config = dict(
    n_layer=14,
    d_model=512,
    n_experts=16,
    experts_per_token=1,
    d_expert=608,
    d_shared_expert=0,
    activation='tanh_gelu',
    moe_layers=[2, 3, 4, 5, 6, 7, 8, 9, 10, 11, 12, 13],
    router_score='sigmoid',
    normalize_top_k=False,
    routed_scale=1.0,
    balance_loss=0.000291,
    balance_bias=True,
    scale_expert_input=True,
    init_std_router=0.0271,
    lr_router=0.000676,
    n_head=8,
    n_kv_head=2,
    head_dim=64,
    vocab_size=16384,
    norm='rmsnorm',
    norm_place='pre',
    norm_eps=1e-05,
    positions='rope',
    rope_base=10000.0,
    rope_fraction=1.0,
    qk_norm=False,
    attn_scale=0.125,
    tie_embeddings=False,
    parallel_block=False,
    init='normal',
    init_std_qkv=0.0149,
    init_std_o=0.00282,
    init_std_up=0.0149,
    init_std_down=0.00282,
    optimizer='adamw',
    lr=0.000672,
    lr_mult_up=0.917,
    beta1=0.9,
    beta2=0.99,
    lr_head=0.00658,
    warmup_steps=247,
    schedule='wsd',
    decay_fraction=0.825,
    decay_shape='linear',
    final_lr_fraction=0.0,
    batch_tokens=[65536, 131072, 196608],
    seq_len=1024,
    doc_mask=True,
    train_tokens=629100000,
    steps=5172,
    dataset='wikipedia_en',
)
Below are experts of layer 3 (counted from 0) of a mixture-of-experts language model. Rows are named router (the router's row for the expert), up (a neuron's input weights, with its number), down (a neuron's output weights, with its number) and show model dimensions 64-127. Each number is 128 + 24 x the weight over its row's rms, rounded and kept within 0 to 255.
Before each expert's rows: a language model's description of what the expert responds to; "gets" lists some tokens that make up at least twice as much of what it gets as of all text. This comes from a sample of Wikipedia text that the model never trained on. Tokens count by the router's weight.

# expert 8
Description: Adverbs and adjectives of time, order or degree after prepositions, such as first, later, most, previously, rather, also, future, then.
gets: "first ", "other ", "later ", "most ", "not ", "more "
router [ 93 135 102  91 133 147 125 121 133 176 187 123 136 127 125  89 133 160 121 123 161 130 173 110 125 109 139 122 133 136 155 146 114 118 165  97 149  85 111 129 155 118  98 142 127  90 161 130 117 158 168 167 139 122 103  89  94  83 138  80 143 129 131 122]
up0 [136 102  82 115 113 140 136 135 119 142  95 143  75 121 138 126 118 101  58 104 143 127 147 130 127 163 153 134 139 145 106 138 131 116  98 151 127 121 105 131 106  82 105 169 121  94 117 121 146 160 190 140 184 113  87 114 168 123  74 102 135 112 141 136]
down0 [123  96 148 125 110 119 169 155 138 146 123 115 145 172 149 135 146  89 144  99 148 161 161  79 119 161  99 161 145 103 127 102 136  73  88 125 115 124 135 127 108 145 141 115 127 136 118  94 117 124  97 155  98 144 146 137 126 127 134 155  86 133 133  97]
up1 [144 137  96 156 115  64 118 127 122 105  65 136 127  96 148 100 133 136 117 167 126 150 121 151 145 142 128 136 136 155 101 123 152 153 125 119 127  98 116 115 136 119 116 127 122 122 115 121 130 134 154 127 206 123  68 164 168 133  99 106 155 142  93 127]
down1 [136 136 149 123 138 147 121 108 104 146 106 109 115 120  80 110 125 109 133 149 144 135 116 115 101 107 137 140  86 140 114  70 141 125  97 137 157 160  97 140 103  77 154 124 134 125 127 127 109 104 108  96 138 113 157 122  91 126 124 162 106 149 118  94]

# expert 4
Description: Determiners, possessives and conjunctions after a comma or period in biographical narrative, such as the, his, their, and, by.
gets: "the ", "The ", "$", "their ", "to ", ": "
router [119 106 108 105 103 153 173 141 157 178 156  87 119 100 143 136  79 157  88 111 161  91 153  87 126 117 118 141 112 101 111 152 124  83 171 131 143 147 143 116 148  90 153 171  92 128 141 163  98 174 179 138 144 113  86  95 132  85 100  82 121 122 121 112]
up0 [ 61 128 119 104  90 142 126  93 143 126  82 103 126  96 119 146 117 113 118 116  94 108 123 142  99 136 170 135 119 121 152 112 122 178  89 133 134 141 130 134 154 134 156 115 129 125 173 105 146 138 133 121 149 121 100 132 140 156 123 103 121 136 154 145]
down0 [116 136 133 166  99 145 144 142 115 105 131 164 129 139 126 143 142 165 102 148 143 146 140 119 117 207 148 139 106 143 127 143 153 131 119 129  94 122  95  77 106 124 164 165  94 107 153 160 143 123 143 145 145 138 116 120  64 160 120 118 146 112 142 160]
up1 [108 112 101 121 136 128 181 122 144  97 142 136 146  93 135 101  65 123  94  77 132 181 165 106 156 156 105 129 147 132 154 107 104 113 129 133 174 145  72 154 130 147 131 154 119 125 184 135 135 134 134 131 163 121 137 132 127 110 124 115 161 135 140 109]
down1 [104 119 132  99 163 133 125 182 152 137  80 117 156 144 141 152 103 131 149 131 113 163 117 116  84 164 138 144 141  93 157 153 108 127 162 149 151  95 156  86 116 143 127 122 129  58 106 136 150 122 135 119 151 155  79 100  87 149 128 177 133 139 153 142]

# expert 14
Description: Commas and and separating items in lists of names, languages or numbers, such as en, de, fr, Questlove, and.
gets: ", ", "and ", "was ", "\" ", "., ", "The "
router [126 121  53 113 120 135 175 133 139 170 176 109 126  98 111 123 124 146 126 108 163 106 160  81 128 118 140 132  83 109 141 144 141 109 201 123 132 103 141 121 140 121 146 161  78 139 148 136 104 162 164 148 141 113  88 107  88 123 115 137 130 136 100 112]
up0 [132  77 136 156 149 145  88 101 118 118 140 108 189 110  87 112 102 139 157  93 144 141 163 118 157 130 125  86  95 140 146  99 158 123 165 103 164 135 123 164 175  87 142 128 121 106 156 112 118 133 118 125 107 130 159 157 124 130 143 119 148 118  86 170]
down0 [147 133 131 122 140 136 158  99 149 118  98  83 151 122 122 115 170 115 130 127 110  51 113 128 102  88 111 113 113  85 111 126 127 152 114 133 120 127 107 149 164 154 138 125 154 116 135 123 129 150 135 129 152 119 133 149 157  86 122 148 101 178 165 138]
up1 [ 73 154 121 123 150  97 169  84 121 135 114 121 101 114 120 138  98 154 141 183 170  85 127 190 167 140 171 110 128 126 133  98 116  67 114 117 124 146  78 176 151  95 111  86 111 123 160 129 119 115 118 146 145 163 144 128 143 114 149 121 145  98 112 147]
down1 [143  97 156 145 121 118 150 120 186  96  93 121 105 121 137 112 141 141 110  99  90  79 141  81 100 190 111 129 123 137  71 109 152 123  91 145 108 133 125 131 141  96 109 115 151 123 151 160 125 130  87 144 137 127 107 177 124 127 115 110 123 142 140 134]